From a checkpoint of a small mixture-of-experts model trained on Wikipedia.
Experts: 16 experts in each of 12 layers, a softmax router, a shared expert of 192 neurons.
Training: a variant of Muon for the experts, 1695M tokens.
Below are experts of layer 5 (counted from 0) of a mixture-of-experts language model. Rows are named router (the router's row for the expert), gate (a neuron's input weights, with its number), up (a neuron's input weights, with its number), down (a neuron's output weights, with its number) and show model dimensions 56-111. Each number is 500 + 50 x the weight over its row's rms, rounded and kept within 0 to 999. Numbers have three digits each.
After each expert's rows: "comes before" lists some tokens at least twice as common just after its tokens as in all text; "gets" lists some tokens that make up at least twice as much of what it gets as of all text. This comes from a sample of Wikipedia text that the model never trained on. Tokens count by the router's weight.

# expert 4
router:560496599475482466485455391446523468524501485379468455458472520553518484523496399472529551541455529514418475562420506586593490520450535545530591507435405517526447515640
gate0:529516524418442565651543523432559570444569471561507575404489369545512519566459490477551506511452595446494429430462469543480434478541472582539518475434474525565456488558
up0:554516419517569479575542503528523471462491419431466467510506461543579466367487564530475457580512535450502511555457529470544535508503528490524538510448489567468489519490
down0:485505503556461560440583549525477616378463548478512483436513427534425463475486447468453455414479566549381458489561441555460552522561496392443539436514503466536498535547
gate1:467555539441450451436486480425413534529617536498506462434483578551446486518593388511541470409409552447458570483554597575569424550607469514627479497541408534491566601513
up1:549551551481589521470506579612515506503456458481418518492513534503451507503513404595517469558520505558492501461428417530470527488548463502509489486460382480561541490420
down1:540530445504536485432459430475513528636527392525471460521552435519459450552384526464531524531462538497510604508530492558431490474523345539456548465527620512392462407478
gate2:510595479478586467491570485596552467446513434393434513561514411543461480552467492463501519491513514512559438550496566541512507434437499531518528613482528457478444488539
up2:487486475512577451467441561529548454437501488451456517522506458441570508546477450500390454463540460432505468463513530541520440423465563516500478533508445563497488429506
down2:544398561465543432574449556509521443449467495502426447535568529371402471494464576469547582553513414555560446462536580498456596483443550498511420455478388478545546514431
gate3:543400520512469509484531494470490415511452381512429547448569504491474464515554494441505472556430454488465555538534457511472452468567550529479477424506474487512480443509
up3:505480481446483444546524451415528407442476443561439529474575565514519490464564542537549444554461459476443513487463424604479496497536528487532443473525493451536450488493
down3:536466509503491575541502511501396441431456658488487483550533435437491538489541456423540527527522434566516478502535518526486451468516414513411522559499486458479534491587
gate4:519564486470476565504513513411556596446443481501435497382474488554507580404549542482531488505454471467446454513479517498427492556503491477445559457614409595538506483557
up4:597481559521459505498511540432442530507521566597480532448507540465618571496429483425511476571540418541534532509515481507491461547469506587497603430467386515498531536489
down4:395560502508524525457448540349500536525539501578545458527409507519493619507510508452414442456589481489518497509515482506521518479438522500576479469414466401538571561452
gate5:576564527532505428459564454535505404513456498479467478461470499513588505561448457386500515591507574474407469489507467457580456444489557529486453545465442506496540476432
up5:401500425526446428608426544481532556465551464562563524518541381399443448513514446497469460474495444474550493504554531573493529507530483440428531458440463508428497462505
down5:464407559437440554537514563479410542514476554603417515589441470491438470451450568659505482485505426478556464569473547503520493510486513452442472550468546539554477445461
gate6:566577596485467575536508464597556485500491563536493449544520499492501442455430479574548429490476486472478460444471532511548548562463524600547460504498417473558516573505
up6:459424429488413450430448484419500541464434405416492460503520486424482602488550476468471448448563540494530526511530419527477459511529461478504471472520545565403514400435
down6:467404527433442538520548443386524575417453470477580525422541461480554539386531444454494576459376573613487457517542457523510491534439494533594521490481550502454504531462
gate7:457500548462536440465487461523486507459448551400478440483475549485424399452522433474491587472487643606487590505496514566548501444477566564558459517529543448483491519453
up7:505472533522567439508509429626389536529463419544460555453537478489546404579432533579466519477577551532467518493562528554480480580524511548540576439458460451507501591472
down7:523501453510455468426506536444474476446408509570548500446560381455490534506507551550580512472448476517509511523424507482567510556574480447592517442592485436459475583592
gate8:529478350505451521538431559514469432511576482508559511603474580476475534476528499507463502625460563445519529498530511494578516562429481482519473532438533419366497474592
up8:461556465482490498441473627565441522523455552562519496517527578483426479466530375468455512524559388525509435469578537549578491399503528468509365440484481497463485445578
down8:546512536551661444592549438482480557426595581494456508491441468517482473508490500511531480552512590445590553496457502523543598544533407426553492452479505490456396452530
gate9:460519554489612491503539505475511512483469464486475401431496567531545401490567503460551478514526534429446525591399513393481513579491488565569581503503443497512446563623
up9:437479480509517521518530458453538426480492342430410516446587577523555377568557520511554523468448426496440560569471526408421508564561508488541514454473490446519515470536
down9:428380485533511444511447468547536499566478390460498485607475497541484535519573512471473423559423530608481503542505513436450545462540564571587506458553412512427501456461
gate10:486414477471469428418463528468396516445515511541453585505452513495474514527496451505441588546543499555422587523548471469527494527593402491427387541572533472517500559452
up10:491479492476462597463470421446462498405550496501483470388455427470447499542507382544507497532463475504586614473611528492572327490558588535409505539485506517489516536534
down10:562412502556510565498533524466582564508552457515548422470488492452481493510556497476552467550583481479503484487539513566564474490499490419465474433523522468514571507529
gate11:467455445616491487469488520506499394524402535569468471629510494538603584571438515498567525522507468467438502569429473534430535529581517442607526557441481461433505394582
up11:546477550519514491476550513569554616580539406424526481507459476466491402441484511448551501463589526403521540496541471497530484444406417499468478448502448502493548627453
down11:617486516445546461454484463489611483528490501489559517498429438416451460468506380379434495519458535548443450524499486546559500502475558505440535569466465574459484515459
gate12:552386503496555489485513567483506486450495431380544480572435504456446530515544442541486523516556508549469502484380455552538474458521505556492530461500467452522444507481
up12:474474525508537456507517483502473621484488504434499450499545527393480503535565463452457567402588492492515536475438419538486511470577474536538519423455530442462483475431
down12:520459603450437483413534459489580503531539448463527492457554525506513563595455551491463450588382440476470445480372511530570556531524575600484461516501502492565400580496
gate13:562492610555455423510484469431489582512503463527485494508528543511511471550536495631463515391442450556582547490511508515464516468543447506494491506524487524529555479558
up13:586475490523415436456577482442434550607492457508458575393517500558538534544530611528502535499499461560401481452484438488495492562532475606521491557524506585538426461409
down13:472439465510569570487578516547486480496512518450518438463530467531453515597493560551447455519501492516515487431424480528552584572534443524551498505423497495488492535436
comes before: " |", ",", ".", " and", " (", " in"
gets: "s", ")", ",", "es", "z", "h"

# expert 11
router:509521570582511458527469656529503542471511477528565508436558502532467468533453636478457489544543449544479513469485575448527456491548451439462470539496521524488478474476
gate0:523579466490448521507513493461525545611452542497529577430509514532501503520504506572446580572527465410439519584495413479502472418577515476552493505587492577484490529474
up0:467511445484506490486556424557488468503423415533460445454498550502530466448500426474555488519567556471472416452509538453423492575546655554520513503521439601507594512489
down0:450567478381483465428459493550425468467486549454485536524481513505499540506484512440576510479542496479525463470460375479496485459419506553524518451473405432510495464595
gate1:482491502533506534496603520601508522432457544505498489588550539499409522487503504505471560521464506550489452489440525530494542555596558470573521471472547519515490587498
up1:494456459462542403509493456479508497571525494487585537464513527527539534572506562483501480478488452496496511557501520537469419499424480545480542485472462572472459375530
down1:503487516461484573579537459473358500470588477535487547511442587525531530527527429492452477556543573518432594573453552538518456594496566520524484499541450610493415570559
gate2:474533549547458525506595450526521536550480565497564605430502475473564539595559437502528680496459467505440490491540489486550491515511545527470540504465550525419519534509
up2:471556444386521461576505521560370483467585502404600610421417509537570519513427474473492580595494498532477509498498483502490578454410469570519575526481488397396596537564
down2:471361502483542514402437478433456470480559521570463537499547608499487501514492491453630442477498563520441500521527515568486519573418437531533489418473515457561467503439
gate3:486558417530503502495487556422493597465510502504521448552511521474445485522480544416539468446542505477518506485507557500563422496554416477531509544378457529589498487503
up3:487533431524443412535458460603477470478578518466503551541490509481459541501514498513522506454441494480453511546550496553410473479554520470512473479497554425447523469467
down3:527439492531427563505588494523511516456487479493523476542513486502535459480517468493465532428479455459464521547497535472450567541534486509512491439396476528484521534419
gate4:483475451415530553465628613528545548593534507560523453361489525528491458498471507492435522442493455531516567514512482468439450469477565497452494578497510477446487453457
up4:466507565485461554590455563597563514448549536447482501430492430458554526436505509539414423465447587446547576512446503539535561511563500430459496542509453462520528500503
down4:494457487522513484584539466502530561434500506583463487481409511593444489439562441494431485499577521528402406598573515566536464478463488496531522512486491488529531448395
gate5:497533463492634520586504534476469443528542514510472478475382521504493515460560509525508510485515465523536564511500549559407407550546545468477505479505506535463452542467
up5:531609403498471402454516469490435519514468465529544480495353426503549443509498552496528560460470378405483474492469509517530482529612542524480527518598539512510580464453
down5:467491512419501496541520553501530546616499442527509468548537440432477498470585537455513499487468577449457520469582475494545365585493481538592500468463457554466448588487
gate6:515454474550457551438438498430470539553526555473460480521559491486465478489418417371510439537483549477543513425393530451543521439430547444447535504489450472520547590481
up6:465515565542493473504491494506522602488487545492544523426446445513449420446525554421401449460573531495574429465455549510536436482540541546525522531513422497484534561552
down6:464549471548476535504433403499497494503403490538539465480467554442463466430476459372526559476485469574507512484604526426549533515454522414477496488490452604426515552541
gate7:481426579514519534462493587477482514515467464437536511443482497513464410447445544474534566425536583472472428561482453584527561503475550486530493544510399512463452504377
up7:573443541442618410484515525552598433537466461498450433412528575434580471552543496522503465418519419512494571490506483522470444457408507480461507475514474485513473531540
down7:401548463469457515523569461455517494501443589568448556525387518554496478438554499490506485548496449547506469546554481428555486527582528506453562494546565446421462461421
gate8:461502592591565467448498464542542489408512455412528622445434538462514526569546561460553533544558514501557450570483548511498472482440487535587436596483522453583500533457
up8:577471439562536444529540422512528560415505455479488567520415502536485447423539536469431504512520474524500530534538506456532491531458456526524470536504536504494510518517
down8:544546552387517521598480463516352487571452524531478579533470489578574445553500502576422479485511555466476468487501508569429540487591487561547598521495622535479551440507
gate9:581498501459616500501473468458512453511432472564541478497505497488551488587570496504454558478519485504590395505489477639515522456496324509349459537509499472573471433451
up9:475435473388575495431554479410437606520497507568575550540438548551540509562559565511523437509527468487539523433476528539520447505479479503481519505661414538514534474486
down9:502520526508533408538505448533511519540578519536548442499447397423474478532464434390462420499450518582571506577536444508454393528516530471461438492433500366437433446417
gate10:475483463486518468516505583494566464478455535542452439487445488546441559418530504516502523608455527482521422478570440415510521618522454512520526530601525561578514525519
up10:445543484563511487497525513470516489511462566459489557446526545512486576475529478473427500599461477547517481440626480553596438512450475425540430547561550374593457566487
down10:569458509547414459482547481481475491429420543487454480535505434477467431499502586555486572521499541650396536532607455548435477539506444470499439421489528520508482449465
gate11:524549450501413550638541439442560446492488419502483515388570566608525570415583464546441490490462525452474623414496550520577520590466482520521470438455508517538491477496
up11:425473419504412512453484533558452524515540480551606507459473472467413429591479493498425475447450505521507469536587453434516450537517495426509481533439554457482546545524
down11:548654472510498537410468515495450494555392553547450516548488572415485530649482478584557480603498450447492528544449486452593519542550536416523451504565517434520467396501
gate12:448502403458445601533384524477517547624475488501538587451568504495484520542533425469450460466451549412505522481406518597568450462495503538523533509495463518494531482366
up12:522508471490471494504418520509418491620494468497472525525549552526518500490560510497411453469497572450435463521448533519486509537518520491465470493545455495486393550476
down12:529581523471514455470584508499381524570495500521553520553610486498421540420431504418451471467464507506548536497453466504555573453566490487492551549473435533539490490486
gate13:459436547554535472473489546389426527490568466497570551481525479444544498484581550584465478498448433518468486502439414425516405504633465459445504472459522476484493541442
up13:527535388483481483543493417591537467539512481521447526541534489564479402521385490507495450515523497474434503490446524511470535530508483514468485614525474451487528548492
down13:572410463554600440473517531460485527568581516512413532545526495571547487498520436407467473503525501466605508449478463481402477433470440538491520497468444539457499428493
comes before: " the", " a", " his", " her", " their", " an"
gets: " of", " to", " the", " for", " on", " in"

# expert 1
router:468525437566493444551580519595416488474465465450625443537552579410489522486419445488492404495500563512478501470499479508510521619421409596571526503485539417555471502514
gate0:484393550490587442551561528490547506403408535471467476489598539546435539500479505536576441537543600467480577501459478572449424571562530479506522459537525540586457493500
up0:543597470524413548464461452466550509521477476464501517471522374525563564488620446479412470507467479539452454526538490467515506470481522516548462517449451490451496570488
down0:538453509528450545571452481543515558506464498589503455496482645472488489549480553457485565483504469468548480516499497409414499557491504546472529443510429481504474527548
gate1:475466426483450611559534488498465525417556559448456489516601592487504501487405455501446536548496527521562488458487455623548433502387511511512482461566566549581499467484
up1:493447541385481454420495473446591533445522473520504523383450442565500441577617496499574476454500416488374369548576568422508465553575498510477503460437510474497436514462
down1:458533514492479527512447480538491488485481455505527382503523518495553487574437526471517492557409518503433538435531437460438536477529437513517557465485546520471495562500
gate2:491488546488427504625534519471482508428571447517568543521545591441585540490463525493599520491489555469510549548595532524502453491511564580493469495445482477441476535594
up2:482554415554437519468473522466585451575480475510458433487440480550432524455527486574473519500480441512415509461422528446593500477496491502435527510487530493390397454430
down2:457331484534509513594467413500491527526478510489545460520453468382465608506418420468534517510504558505535576495486523523443545626536588443491542489574499470423499445489
gate3:504491416487462461456566432513440484471441593519505568522556455419504540477464524500579433500452532554524550569455561573505517560438487498604555354492642540472446467507
up3:548520567466568423512420433521582531535584481473520449454513500606488411594550556508495562412598510514503438424589502532564444440497354489487507632474502434529545513546
down3:503489590460546431439471465535549473418532453504495472451416486539475566525511463477525526445454542443496512479502526541491491423497502523476510381508483569510472446508
gate4:495468400507477441501497580608429518451493494436596562478518493570511434513463488379563536466534497408476462535463418455514533568512533566534461549439400459533521532555
up4:530586429505579427573474471583526480470508473492408402548526568562497402369493443500451513502455451463521473521549457503509458514393488635535365418516492405534474537523
down4:564493465494512529493571509539505513556500446501581433416526513461597520492481591475511482441522480526575490548536505571516388541406451475475517486505479529508458551438
gate5:516581440530519446529551505514533447395551476512571523477505380487496554471478452532421508457463445462487553503469508523509504521523543537500486485439608560499503548592
up5:586483440592561496517543542539473466434525509472518442541539421511533545482461438525437518511481484405524487462504565451526545506438536561502476514486500579511537525637
down5:539555416524527561444515493442578569483547532547559534382487545501515436506604504448504501516443458439597602474502554530511509471518533372415510437451538503440501547489
gate6:515454504520559422487621463501466507527482446461471565585568497499476464548510556411531568473461520527503548508462450552436530485440539600530528464467546494536491532372
up6:458559509381573495542517544443434515513563433550553570567450585501483475454459502542526492441468501530501487491480635483503550499516488438562485493486455449461488443558
down6:424587505477531547526534554452546452413504517501403484409452522593447397537452491476457499514549522489417500530352481522418394461496463508468697498576443483514537542559
gate7:556614508507484605499500486492464493542506509479471462424550459385448490532481590463538560437486619550511545503355435502415575536515478553487453460448555456468494488483
up7:489509461530515568419493493544435488432512436467457453440544476450470490508453500538477515393500627517539611516408450522417525505522462512496378499522560490504464504577
down7:459572524461434466456474463435502637475507555541463468358593569512535455471510478543485363565510439540544471508532490470521452511444442494434487607566527388502456549478
gate8:548486546572544422510569416502519460504482495485502469448494507569562535492429469552471521465545537460489499522554516494596533525583532499580512473524567439510445543436
up8:447447438474584524543520521509541447477526432522465541490505436532526578412473493482384521497413441567461486521511540545444523438443409512471520472466429576489546522452
down8:540529428493491514568500574485487526555497552567462381490454522548526465599539488598623615564532454476432465534490519498509525512467436416514528528455519483580625496541
gate9:424458539522602479425491504454444492500589528459586540480484420621486516450409551447434475498497448468430516551496453432449509550458553456472564495542554441467536518550
up9:498543491516475582451427478436432502440575488452491536459533479551465470473411505455484513504499581477567406543507442455556524555452483483474571499525574455542538521532
down9:476517517429466477469474523594516497499434426491466497446540472511547330536516535503620366481456474500486497492498520544469421445442531474481426461409449497492479513485
gate10:554528489477548400503544562539478464524507492490550552457460606501490529460468663504475456448389518553444493472400514393549480483435465544462479548539423444525421483456
up10:507509497469509448488558597519487461478519480529571481437471586453482557429438627576513478467437504486395481445401575402518508470473496545436458541494400430463435484416
down10:459518417436486579506420553524558502386516507520496550538514491499569577491494484415520476490585456534512469538518559549543494464551501604497532517399496565422489449562
gate11:470485554486430381581560440527410524587505501627538544521507517550594450534538522493535513534575517496385556526477536498502483622486457635458544532542508507500485449496
up11:470582375544560541361478554437566504497560531445518438567546474495494474414422489472445483536390465491538461467421506500533526477465553441536510522485452407513474600495
down11:546639440429454494545499507471447459514510511550542383455455544498511542504430534502428552465493549530564498479484493521433458487551501481432414505437502500542474507572
gate12:537461534523483531525457520462353470465495437445503405505504542520521515489475480421569486610505483449523511504525569496435530582503514493564484475476556494545408501472
up12:467466537558468609463525542503552423480513520463450477544470559487411538456568581518561480499482449503398418482529559419445502553500515560512508451586532462430511485452
down12:481568533454515519448423551491454526551490440513478473536511552521522550474468506474409541494599574498452474536400468403565377462512454532430480428564453528524477501558
gate13:508517424408430440500528547497533498491567470445486473544469622397490435621479455580585477455484465488504480492521560646525516536470512502421364472532515545500527484495
up13:470529532551564504519504550526569461546473529499397578544474482515471424471563450503455485423542505455575529455517474544417431473529489524510476460466486431509490364483
down13:477544411503525467543511439544579512530514476500569498516514555515511374551487488591459486522487552458436455534526530454473478541538529518420396463485561463519447465604
comes before: "\n\n", " The", "-", " He", " In", " It"
gets: ".", "er", "ing", " with", "k", "a"

# expert 3
router:511524490580472533511520460492427485507517554503400484460538586404502480421448430530512519417459442591522467529480440514639509540573459446436486532538562497448496504455
gate0:516470532570417528512531487395415477513449530493397503438567462565455489519430464545451498436520331472526440455504474498373550481519566548434600555504495453514558517529
up0:494473541566514419468573531506533484397485597499459516577539415524543555502520595486615490515385489410464419586520505529506602476575374547515478505450543593523399427427
down0:515470592444530558543508543540505448498465511554433483558502547505570584526516539466485439538543416569505480488494591579508486362622500580426476531428445538507494534517
gate1:575482450543518507487555513461593499560671542536471457502610494532416481475492423559505454528413512514489456485557517553583492544514620478463545531497449412513507462427
up1:555484576555542502583544540453512444486457411576542512484544477432574497439481494411601465493564502478585419451450521448526508425511370487579547486449509506501478463525
down1:477564476511494538540478488546549494493519470504575515573469546462545485424499520569478487507594496474608546419502521464405572478519473516457444468493509565457538517509
gate2:478554553574439465464404403487549521579531417531498450521500493436502405537522479566559444459573465491513485600583529484572398532529448506562468537413554490480556605473
up2:467512415512606406430440508533404487539545588532475407364464431464611522516477480509506536502500574493433432546440389520468405544510474567475486609511332473550552475467
down2:436497424506625613486443417559489530477473475519500508525478497493497544498481567446400511499548505576483473507486423491491509456526478519476434498598435567466520530513
gate3:525454470448509552530510442521480511584595519493480494441470484389466433524467518596573573547517498603512406565490473473538501576440470435455509499491514619582481476554
up3:491527491489535504433499499537405503419462528546574595549496431526488539546597434514517567350409486546531520587474547396533447405474451527450498509607503412567513409444
down3:445547444517457467487537511483505484498379576496453441484422418509451542545522530485488504514512433478490482611546508556466538460595454516505583511512541409394479450492
gate4:534548509473489392488498491493556521537467540455549497545569552510507498538491503565529542516519398501574485477459527483524519562544497525602567541519443412551468530494
up4:441572515515480468498537435589473471505463514493510527485584512562359451516595596488448472482514471451508454546480448509529436454571489513675541483551541449564538503594
down4:380606560473580526485545484616475525465620578491425505454464507482475436493509459565548490490504400505441439555540451454489480502441525486453526552463519375468523543489
gate5:514502561531432522420594460431476484453506516457405554558592465481551573538486535511485533503466521543590491490518492459574461537576430545550496544417494466569527449450
up5:451460565572445535490531440413522583492517599534484513594464552502433544551543514527566551472478454536507491498551470404521497577538454457539477415441622474572497480499
down5:557572576544464534489494525437544531527426460520539486528549458515509440551532449465510477547476477513498438519459467396563477433550460594512444539480488546599448591353
gate6:443482481517448447499568484469562503442539535620478441529545461442459472522482545517480544390444515527575549466555494591551437462485502596463517555548408552496539474490
up6:477418514447514516445565510426515499540530495474482450440520442538484524487477543517592480566444495480473523449619471452520493474537561542553518521523455486436536468587
down6:562479504500506575542449525442449535532561514496486510401494567473532522466556578477493511508482426457467484520560538510588597498618458550521467531498481544500511554532
gate7:483619460450510468482612442432453452454494485494527396527547559555436445421438510531560442532538433588547457548470444471537607533571477557489394494546498482483494442547
up7:459491502557533458414468552476442521470528570485487494555462525489469465540563553509464477437503505403606437649508463483451512536480485465541411447550380526524403466564
down7:532496460453443512452551532485523512608515511587486493567538478526447387600469565483616511424460460454485498550444564491485511572607482564521529485453530461457474514516
gate8:554495413520452434523516407354489413512452492490479496501453486489515444480489491580488561571568473523434548497524514494379578533477490577547490481457491470521602447483
up8:501494507546537544417551511405460548561462559481470515484520492471490470580503463515528471568485487577564502489602499562516442495467485476559588515558443483487557410549
down8:513539464499442437581522540479473537604512470388401526465562591466484495499469550527545417547405510603400441527538546472423450494542580498504587414587595511501548499457
gate9:494502518564544426437541524520517467443521429473527525524509505429541575523483495417477513491481443551463457484493478545571475464496515513493464463394652507456424512545
up9:497523607402449531565448445466513455456558443514552470467472465535484449485433583521547527466529490511467446559377553457558477471462470529551565443540444481498413479529
down9:502458470466544462513647500500598479460437551543510537516482502427510483405501515560486537455480547487511434564558463559493514435460446469529431498465419542573480499506
gate10:445571460505557461524537521543481419524477486530550482566466474544470475524440520483406483494508511521495476601432541420464491548580519537456417424479543449461533532494
up10:544469474524525564488497577453511489459492505465443427508536532480570503475538519533604516503487599471537508376491399543492546556420406405568496482570529470474504448501
down10:437485497528492518471567495574488530479549511458505472462481591423539596526496474563560419645442563522453543534462563579480465500442537502657581445450467521497458485445
gate11:497480454549535517453537534556445561414518538501557460468548547522452569502494449481404521462489503551500491523499507453533489500492446502468538455474486508513633520505
up11:421534464447459476539403543437485470519420496492521536491483407511486513569524558376557447571501539526512487498510472492468467486578505453507530453507522470471397457423
down11:533480530565438501510500391513498546531483565510440551492526475566503484438434540592605578454462517531440495408557538542446337528486587448501380477499548563460453422485
gate12:504377539625494461529514520491431552520513480545477419587480449455568457423496595479498469468416433526482486492488591467557591485514530538548508551482488510491556591448
up12:584462483546410462443488488463488524418546401518553422518478474375521446457486535474597526496402449514514433481521483481451502489485506430500474543543497410488531630492
down12:538553579479564513494512509502559480440504501542434496467461366521459503554556511495548485443542534534582572548547572462541501521391450518490497432517554451529492490577
gate13:439507429521532602524512475551491513548520500552440562423542567476426517501487423459544509599462588520535498522559498468549532429514479504444453513545549473490459491493
up13:508461415477547496428539477476588511462532520627462560468519504538540449461503611597511443511508536537571513458504498474530426538463476418521424529515514520557514466474
down13:536488453561466495484413548496604537449439459508402365517492480504521445500496527442572636584477565532468497476492497446496469512531587475576555483612493431482506443499
comes before: "|", "-", "=", "The", "In", "ti"
gets: "\n", "\n\n", " by", "c", "ti", "ta"

# expert 6
router:539508521491492452550561504521496450344481499531496479528565505489508467522487587461496537598490466455509524380554549469515505363549452554463509555517473446556546431479
gate0:510521509469620500559603515508479492468505497469410543537384477439498385468556505406510462495593491457597592422528483564559519448497466547448436560457513579532444465406
up0:505489518438647519544595517538509462524499512522416516537420455424461372452564516462517497482586453499644566426526484551522493450532496533498435587448482508474439443418
down0:473494468530576569514538450512491558485595481418525522494533543462477436463517479475456480473571494459531546489436469537473431460500452535465513494454501514513505477489
gate1:569435574603496472480405442540477446535464448573527449521551468377470468557437485528467502554523512443472498583563526465544390597506503554626500489434571520489516504550
up1:462575424482438570487546541424528515467564593494483525486486480540514514487505496516500520453490520511481509429369430523499567362497469405353490493596443501517445461404
down1:499552474477435479530493493578518500499416501497488530399420469566442488480513537410346484549494544558441488517542493476496487501412550523402536450557449501500387585489
gate2:485408465511555526484434579583459490447612429523495476424432506582459448508485459533512514527624464512528461496560528437534486513536557451499472605636417445439513469458
up2:448451492558553484524532588588486467494606496539513513430449602586494499513397477432550516569570460469457508541542514496542530520504536490498494605594452487517532493500
down2:551593472520500483457517450545410510503540501435495476575462393484508471522499354536471532498529474510491485550537422569489464504459532447383423508496416517509514442470
gate3:497480535471455441542499425456498481504427531516505483448599463496518492436500496497540410462482538515528507406600543539454549551495635567546386452472545585511433500518
up3:563487470532477464485532490515452550491435519500441569394516525477495452471558521619542540491412560533446526460490477506537465407490523591568530450542513501562562562497
down3:468501448508374517459559524501452542492613517480493430504482413432515504499495500475541469495520619530514451545422414516482453517441555527543494538555515473484546446547
gate4:612539602468531502577541481446478485479531522464597478467474489439559519524389481392582546403388529477483526474492465417459394356551448479500457526507487565531542622479
up4:508583498464478424527435490546545526436445482544385479489572560448522400483567450563522499556607541515515530522554593531492555520452514537488579491436482558515496406558
down4:528542543468455498474550473480420518580402521442542479502495453493468552561482494484489506609455574489534548523489555457393489481556463493516513528495428536471631483427
gate5:430436472592551549592549444531533461445488418475484409543481483504429481458556515523471414551470544476485535483505450445502524531504494465488485556447481536591479553469
up5:528412496492459483438526552539479470483535591537553556430515481492551452493464501378479479384512532487457542466489512495608501471532525564533485454494391594452461496410
down5:528387438501532415525488567572493369602569510538478465434485519517526514429400568446514486476507556461518452562618484534499477531468440483534539520544521573454529594578
gate6:520511464494461534565460459447667558382460490441468526561530449515430505477452529402508453494558531458473524508459490555495492477526402549531508465559496622579653528416
up6:555530533498521471438422573496561510516500474535555572448542557503540439509505620480523451494483446486402444474449444467507483469463513479454430494504570493498519498438
down6:449446482597489573451425534557571547469508446500560483511461513448495530580542477517482513472501427518548510567511540501512509477471579484550506513527530497550591571586
gate7:464393556485490542407467466524562508492548591553495541542516515553523419536528528429532394493457454472462551462550454483583534493545462496513572616469552488441569489527
up7:448468544467554506436420489432532573472530551422543518566504475552466570567521411423536424490462435524481503440506454514511516440608477473496568563474519452468588539517
down7:533516572544543437422536519471496482505449551440507574475468425416416523412487509489557435503490513548503479379512495563559494494520501473438583448517516453503511474544
gate8:477451505409485476601596481420492420522486515533483392512469467502523472396485477464404522534554493535495544533513545454534535510625479568339486497496459468452442419459
up8:430458539491535584454409494530495489527466370490508567463403481577467543500477498487532458569445535485498519510567446523470541484471581484535465533416423438517549486497
down8:522476383450477517490403537443455543455474551585474588363538452554440435540529479467441521549591569588452514483460547500398453569616488481525586535508538493606519477562
gate9:477529453553569520514612392540520535495513547460491605536451572441491492523485434453474598522530448604515357521405521408585469512507385461450437473424514552565485532471
up9:514461581572369580491437529478472456518505469523550490485483502451456582473470581560556475495481466516430665537542455547468537501410583479543516475526473516471489456498
down9:543450449553454433558441523424499460544437563491601509500556480516524538428464517610496437441505568490473491423461417486535480464509572493465490552551489474462529411547
gate10:551578512584461548597524529504460489530551560550548454531429584441607527513477476514467535485452477582510476554447603571482515464542415504556463539496522512449527486483
up10:611541549503448464663555490496439513586488584583508506548472435494590495475559490481495453493393477451519491528465524587467544499540454481569484499520544590504364533441
down10:527545415600505482405527527434509553460440523445457478447524458515503543532540445527542471393452504511474467517510471532531534434512534512520544456555522516512422535516
gate11:522550486482434514407509513489486537505444494454561522504505543477522470446485440524496474526544585493528506474440499539536506471526495505542567600444591449497480525516
up11:485509558492580481522424453478461450429517494507463453559521503516456535524510530451499540482536419524498489542623504498468532560442488524425496483479501482541485494538
down11:530483488484480550529519485567547591536402558474478508476548519493401457584557460502538477485460472566522418420477503484505470538439533457444483632520581452374445445453
gate12:506465553506481407462449508537434544495506565573454495420553471527444449532449525445442534446501497540513431534451517568466388462504537542464525428520479477453472449507
up12:479527486446552598501549432450512453552481546388482471514443466518457532516537507545582448482566537449487541400505570425473567541509500484540446561455520576532462508559
down12:476506492461515520503562508544419367545493466458497535507440409557559467563537512520475494403391515429494535548517534487548560518472498548600472542587599546515510476465
gate13:480567460468515472604498504481469445506565558502429403512462508480474457499448400504447550524420497523470442448490441423538505425493485608542497485485448552530378496501
up13:480594480531446463538491469504570458550540562549419380488458521454414506548449385509492570554483449461462559421516462416549536391475520582516491501504507556587430512506
down13:522502459544493396561563598421452465494468491484534562535529485501529452551406499560539494509447521497576501591486441468504485455580541529497471465505459529475512458499
comes before: "\n", "=", "  ", " 0", " 1", " 2"
gets: " |", "=", " in", ";", "|", " at"